config = dict(
    n_experts=64,
    experts_per_token=3,
    d_shared_expert=0,
    activation='elu',
    balance_loss=0.00116,
    balance_bias=True,
    lr_router=0.00133,
    vocab_size=31748,
    optimizer='muon_variant',
    lr=0.00488,
    batch_tokens=[16384, 32768, 65536],
)
Below are experts of layer 8 (counted from 0) of a mixture-of-experts language model. Rows are named router (the router's row for the expert), up (a neuron's input weights, with its number) and show model dimensions 0-191. Each number is 200 + 20 x the weight over its row's rms, rounded and kept within 0 to 999.
Before each expert's rows: a language model's description of what the expert responds to. This comes from a sample of Wikipedia text that the model never trained on.

# expert 63
Description: Subject pronouns and nouns before a verb such as he, she, it, club, film, plus endings of article-title names, as in Zhang Xia-olan.
router,207,206,184,179,228,169,171,181,236,160,202,182,200,209,198,195,198,151,180,182,225,182,193,207,204,233,177,222,221,207,219,240,203,165,176,194,214,192,197,167,191,187,201,230,198,179,170,174,169,197,214,174,219,200,213,218,250,264,201,194,197,205,199,220,182,180,216,202,219,188,239,249,211,200,223,220,163,178,198,212,213,186,206,206,179,167,202,190,186,194,206,211,188,184,196,237,213,216,197,227,213,200,194,197,177,210,202,221,200,205,168,206,219,196,212,200,216,175,213,203,219,215,157,179,201,188,177,197,167,181,187,218,219,213,190,163,159,213,196,205,190,183,205,219,183,202,212,227,197,163,187,202,159,201,195,197,226,182,202,208,229,184,177,197,231,197,190,163,216,260,190,200,201,204,187,222,181,173,206,200,189,198,182,188,204,200,202,208,214,187,226,198
up1,236,203,199,176,207,216,154,200,170,159,217,199,175,217,229,191,174,218,181,212,197,188,212,164,200,190,204,211,184,164,198,199,158,209,196,184,194,232,193,217,200,217,229,172,187,216,207,232,194,233,208,241,229,197,179,218,240,220,179,170,200,181,167,235,236,198,201,232,202,196,218,216,184,169,179,190,175,174,167,198,249,179,233,180,174,199,216,197,221,164,189,172,186,172,212,195,204,208,217,215,225,213,234,227,189,218,204,225,246,224,178,212,191,190,216,183,195,220,215,200,207,185,200,190,213,182,217,246,206,169,165,196,224,196,186,207,210,213,194,206,174,191,162,216,194,183,208,231,186,191,210,225,220,211,218,198,191,194,200,215,183,178,180,179,204,193,196,221,204,225,213,162,192,178,198,211,201,187,214,204,207,202,192,186,200,183,206,173,193,216,207,174
up2,237,183,189,204,188,151,208,220,220,184,194,187,187,209,188,197,179,190,182,166,200,178,201,216,217,222,201,204,174,224,201,196,199,199,161,165,199,199,183,184,162,206,188,208,209,229,179,203,194,215,225,217,198,205,226,200,205,209,185,206,171,193,195,254,173,185,184,203,193,175,208,219,214,199,159,209,221,211,208,223,196,195,169,159,200,191,201,203,210,174,185,209,217,179,195,212,182,221,229,231,206,230,228,223,181,176,214,183,240,177,207,182,214,215,167,236,239,207,216,223,166,236,184,189,198,193,191,181,192,189,220,212,167,193,171,177,249,214,208,225,216,246,199,208,184,187,171,213,178,183,188,217,195,191,201,194,211,154,204,227,204,191,200,216,171,210,190,181,200,219,191,207,228,223,208,197,170,163,219,183,179,202,219,198,208,222,182,248,203,179,214,208
up3,203,184,175,173,179,211,204,167,193,221,209,233,212,220,201,185,196,178,207,181,187,192,193,217,207,206,186,185,187,209,208,167,199,196,182,177,209,149,214,175,209,194,214,198,199,210,190,199,188,203,219,198,194,205,212,223,188,257,157,191,168,214,190,204,175,180,140,211,190,196,182,248,188,202,192,170,151,172,184,196,166,201,197,181,217,194,196,199,209,194,193,219,196,216,201,226,207,204,180,181,208,170,213,206,140,185,207,196,217,218,183,221,184,201,194,257,215,216,180,208,164,223,209,261,222,171,184,206,186,183,179,198,224,177,235,229,212,195,203,172,158,189,201,172,189,200,203,193,216,193,194,190,216,191,193,176,178,239,190,195,215,187,210,182,221,213,188,206,201,164,197,197,219,204,186,205,213,189,168,215,206,196,175,241,197,188,184,197,220,218,201,178
up4,184,200,185,218,198,199,227,203,187,191,132,203,222,221,221,190,214,227,234,208,208,177,226,183,205,177,210,206,211,180,195,191,209,217,225,180,225,199,197,222,196,182,195,200,179,219,194,175,179,205,202,199,201,204,189,203,177,214,229,177,219,178,199,185,178,195,177,208,197,237,233,183,231,196,235,212,156,194,208,174,206,226,240,166,219,175,203,173,223,190,216,205,180,211,199,204,212,197,197,177,231,188,178,167,207,170,202,190,215,178,192,195,175,194,207,245,194,176,225,174,191,196,210,204,166,210,201,199,203,186,227,185,219,189,193,196,192,145,210,210,174,191,199,226,190,187,236,199,223,175,205,197,217,183,156,201,186,224,209,187,177,233,216,220,226,181,236,197,192,183,217,210,191,246,189,184,158,185,196,181,224,208,218,186,234,228,212,220,195,206,239,215
up5,196,207,214,177,209,138,206,195,237,207,197,224,204,210,241,212,200,182,203,201,183,188,201,180,173,222,180,232,216,227,184,209,179,207,173,194,189,200,228,220,179,199,183,230,199,189,210,188,207,227,185,172,202,217,213,194,204,203,191,202,205,195,216,165,211,203,184,201,176,195,190,200,238,206,208,177,205,177,187,179,231,208,253,163,182,205,207,198,199,215,190,184,215,195,211,259,216,216,179,200,205,209,172,195,223,184,213,180,208,198,199,213,191,252,159,209,156,168,190,186,172,212,176,201,235,177,217,187,186,183,194,217,243,197,243,215,222,197,178,225,178,200,210,186,201,191,239,201,190,187,204,179,220,198,197,172,200,249,215,217,215,217,190,206,211,200,240,210,190,203,169,186,205,188,204,170,204,192,212,221,141,195,219,222,197,214,219,184,181,182,198,186
up6,206,206,207,159,231,165,216,207,199,208,211,206,230,241,178,204,205,216,174,203,214,220,180,185,207,200,211,219,192,181,195,199,211,187,202,180,183,187,185,187,227,204,180,227,188,208,179,216,182,203,200,245,227,196,205,183,159,164,224,194,212,204,214,237,164,186,193,218,186,216,219,189,211,199,171,187,192,208,230,210,219,185,221,185,177,190,184,179,178,172,184,193,197,197,237,205,188,231,195,180,221,197,210,179,199,175,218,190,200,187,174,213,177,223,199,185,208,224,223,211,207,211,195,205,133,199,188,183,190,187,172,164,210,161,189,241,204,195,228,230,207,198,198,196,196,179,185,180,188,201,254,233,215,217,215,208,212,207,201,176,193,217,188,197,196,187,225,191,220,223,192,208,164,215,209,211,209,189,191,220,240,192,193,197,246,232,197,198,194,174,218,271
up7,206,178,163,219,265,210,185,206,187,207,199,148,240,213,227,217,181,182,210,189,168,153,193,218,205,223,196,196,199,200,161,192,214,219,184,217,250,165,194,165,204,222,217,149,165,191,205,219,193,213,201,226,202,185,196,200,200,196,199,216,173,207,186,195,184,186,213,199,204,180,218,191,182,175,204,159,179,193,203,176,232,185,203,164,237,184,189,210,199,218,239,199,179,209,237,199,208,181,215,179,220,196,180,190,204,172,211,186,217,214,205,184,207,223,170,163,218,188,185,161,207,190,207,185,224,215,221,192,177,171,207,197,188,179,206,233,210,231,219,200,178,202,195,215,202,195,179,208,185,211,223,168,201,209,217,190,208,208,197,207,247,187,200,193,178,202,206,181,197,226,202,193,189,236,226,178,227,178,215,204,198,191,192,234,201,198,194,199,179,178,190,164
up8,186,215,204,210,228,164,178,187,171,187,194,219,199,156,205,216,185,202,204,207,193,219,201,191,236,188,209,182,214,239,183,202,180,205,199,209,202,218,186,176,169,203,187,203,184,187,186,216,222,194,172,203,185,201,203,182,201,204,165,213,218,194,224,207,215,194,192,231,206,204,236,187,172,235,159,203,203,195,185,208,200,236,212,201,209,188,198,228,239,204,210,175,238,192,181,212,181,201,152,165,210,213,240,218,170,173,184,209,200,241,213,226,215,221,209,190,166,195,230,235,223,221,186,208,195,188,195,207,197,198,181,202,214,167,206,165,196,198,142,193,173,219,226,196,220,179,201,192,186,199,267,201,196,207,175,217,197,192,203,203,222,182,175,189,183,174,162,212,185,195,176,184,229,224,181,202,194,186,202,201,227,204,179,213,204,193,142,213,209,195,178,219
up9,223,214,199,199,194,209,171,205,222,162,176,194,222,205,186,191,192,199,181,197,208,188,234,221,220,198,211,222,217,189,161,194,175,175,165,184,167,204,174,173,210,163,187,210,185,190,160,214,222,223,224,201,174,198,185,171,203,219,188,195,178,207,221,225,177,184,188,203,224,214,206,204,209,190,228,175,190,199,177,223,212,231,194,179,237,199,207,193,169,165,174,225,180,195,201,216,221,221,200,203,206,198,174,172,186,205,177,165,203,181,199,185,198,209,201,225,188,185,136,216,167,211,224,188,228,213,217,263,206,197,217,229,206,190,171,209,155,186,205,195,217,192,220,218,196,207,205,207,182,189,211,237,175,187,193,218,183,239,222,197,219,177,215,220,204,190,205,183,206,182,245,195,177,212,191,231,179,187,197,169,194,216,180,218,245,193,213,223,198,203,195,209
up10,226,221,208,178,200,176,205,174,199,183,221,229,240,247,205,188,210,207,202,198,218,237,224,207,203,218,188,207,211,227,169,261,230,173,189,181,194,180,194,180,167,195,209,203,191,164,204,200,192,232,166,155,196,220,204,181,205,199,179,225,227,186,204,233,219,242,214,185,240,191,191,235,207,228,221,215,198,179,192,222,156,180,230,199,179,209,169,184,182,195,220,189,170,197,216,191,186,198,178,217,185,221,175,196,209,160,175,228,207,174,238,183,204,163,222,192,236,171,215,218,175,195,201,210,174,195,222,209,184,191,204,185,182,222,207,210,185,200,195,190,189,202,222,214,187,206,208,208,194,179,196,231,215,195,197,201,213,207,181,214,202,157,198,192,176,211,207,210,226,214,227,204,207,200,184,231,198,182,213,195,231,170,184,199,209,229,230,196,180,211,196,189
up11,194,198,192,188,206,203,220,212,239,159,146,191,208,217,220,188,234,178,192,194,187,208,165,185,212,203,219,219,170,212,191,196,184,186,179,169,192,175,202,172,188,184,222,204,213,216,238,233,194,181,189,195,203,234,160,181,198,203,183,208,190,166,201,166,195,203,163,222,209,208,180,203,218,214,185,204,219,211,202,201,201,188,219,195,209,189,209,226,165,223,247,226,169,178,234,229,201,225,210,216,161,209,196,206,191,202,204,221,208,188,213,186,196,219,188,184,187,171,195,200,223,208,201,200,189,225,234,156,163,181,207,226,254,232,188,228,222,190,215,210,226,192,201,187,176,190,222,228,165,180,193,204,204,211,186,229,173,176,228,226,181,180,194,184,236,225,209,184,209,202,185,195,201,206,213,241,190,213,175,169,206,171,186,194,193,198,194,184,225,189,203,219
up12,183,202,217,194,216,171,204,167,240,179,187,170,183,180,196,188,236,189,222,186,196,210,177,183,220,219,209,202,190,226,225,194,204,176,178,202,214,195,217,201,186,206,204,203,158,217,189,215,166,192,187,206,208,178,192,197,205,220,183,180,184,212,234,238,185,226,194,202,196,196,230,220,166,218,205,212,210,207,175,230,225,198,183,196,192,218,194,189,208,201,210,231,208,219,219,239,193,240,217,198,197,204,192,205,178,188,191,216,205,197,181,174,218,184,211,184,190,220,193,198,199,195,169,226,217,179,217,191,158,174,203,230,163,183,221,206,220,172,193,193,165,224,206,164,170,174,214,232,219,171,246,212,217,203,188,188,228,198,208,206,177,194,194,173,194,205,221,186,193,246,160,184,202,174,215,167,143,230,223,221,227,208,153,188,168,200,201,210,205,182,206,209
up13,182,160,209,202,224,186,212,198,181,202,186,207,195,237,229,207,199,211,152,206,209,225,210,213,215,213,219,216,186,193,223,194,192,268,186,192,231,222,212,192,189,208,208,226,220,209,248,233,184,186,225,163,179,208,221,213,180,194,170,156,174,181,201,198,251,190,199,181,199,219,204,207,217,209,208,225,217,202,213,203,207,201,197,151,198,184,236,239,204,231,205,232,199,206,197,209,245,178,212,205,193,215,188,208,188,167,191,209,176,183,162,191,169,198,199,184,181,209,186,186,200,193,196,224,173,200,205,235,188,205,193,210,216,243,202,214,231,213,173,203,220,209,209,225,178,222,169,228,203,175,173,190,194,199,214,231,179,163,212,192,195,191,196,199,178,212,185,189,218,188,229,176,186,211,200,201,213,228,191,212,201,205,204,194,182,233,181,183,244,201,203,169
up14,222,199,212,210,237,209,179,213,213,180,184,156,185,198,204,190,216,211,218,164,233,204,178,190,177,219,206,206,216,209,208,172,195,177,186,210,232,197,216,202,186,227,201,209,201,205,143,207,220,199,208,216,216,233,216,190,243,211,194,176,230,185,226,178,213,193,199,208,204,195,226,159,168,222,179,223,203,199,228,190,201,173,209,202,219,181,208,185,206,199,173,210,212,202,209,195,226,229,232,146,198,169,177,170,176,197,229,194,199,163,188,184,216,196,173,214,190,178,174,191,202,212,188,167,181,247,209,209,221,194,148,202,194,196,202,199,215,212,210,242,224,202,184,203,189,208,226,205,205,207,206,217,187,193,222,208,180,163,209,213,196,185,198,197,225,206,192,192,262,189,196,223,205,225,164,192,149,211,216,227,212,160,201,203,202,213,181,188,189,193,183,204
up15,178,215,184,189,197,220,194,224,171,194,192,196,168,207,183,179,201,192,175,247,176,187,216,194,195,219,230,196,187,129,190,197,185,201,221,206,191,191,211,209,236,171,167,202,192,191,200,189,208,246,224,173,224,195,214,201,203,213,212,199,162,196,178,216,157,209,167,159,187,232,195,206,214,249,233,223,189,183,175,183,205,203,201,195,195,212,203,219,184,184,193,182,195,211,222,204,181,167,205,216,204,202,211,222,232,210,216,231,212,181,204,190,188,226,193,215,180,179,199,196,187,171,211,220,223,209,172,183,204,219,142,205,198,202,201,223,205,236,217,202,200,211,190,208,214,214,185,203,218,206,182,175,194,194,204,216,195,244,201,212,224,168,246,209,205,220,246,196,200,206,176,160,181,237,213,191,219,196,185,198,185,179,182,210,233,194,216,194,189,181,233,208
up16,227,195,204,194,195,207,188,255,229,227,200,208,197,198,223,210,220,208,192,207,219,191,205,228,225,233,172,227,203,232,187,195,217,213,181,207,219,224,222,201,224,196,209,225,204,178,210,209,205,237,210,155,214,177,167,192,220,250,216,205,226,186,223,200,179,210,205,236,203,191,220,201,201,198,194,193,157,230,210,152,202,217,198,202,199,209,158,199,215,199,230,176,191,190,180,180,232,219,204,204,171,162,223,216,212,221,226,169,232,223,203,184,220,167,230,146,225,164,183,193,191,185,195,185,187,203,230,205,186,200,206,237,218,227,213,197,202,193,193,174,202,179,229,229,160,202,205,224,209,228,217,194,196,201,191,181,208,220,218,188,204,166,207,182,208,206,157,225,215,203,216,204,211,231,184,204,189,217,198,221,225,200,196,194,214,194,185,190,191,220,186,176
up17,189,191,179,198,182,216,187,197,253,214,182,213,225,189,201,201,216,169,205,201,236,222,202,181,202,209,211,174,183,229,197,239,196,176,214,170,178,192,223,181,231,176,199,212,197,187,222,176,203,190,199,196,187,223,184,203,190,211,218,198,136,196,205,181,172,197,189,173,235,197,200,179,232,212,207,196,210,213,214,180,183,201,199,207,224,165,174,204,176,189,228,217,203,189,234,197,189,186,194,243,196,210,207,211,185,209,203,213,182,181,190,217,210,221,190,197,185,185,203,205,219,177,221,219,229,206,208,170,200,217,214,213,228,234,221,238,201,204,227,188,244,207,193,215,175,200,181,230,187,168,210,228,211,186,233,139,249,208,237,172,181,206,195,170,202,188,220,182,214,213,207,232,197,193,215,194,210,185,198,165,174,229,229,223,194,221,193,184,225,180,217,206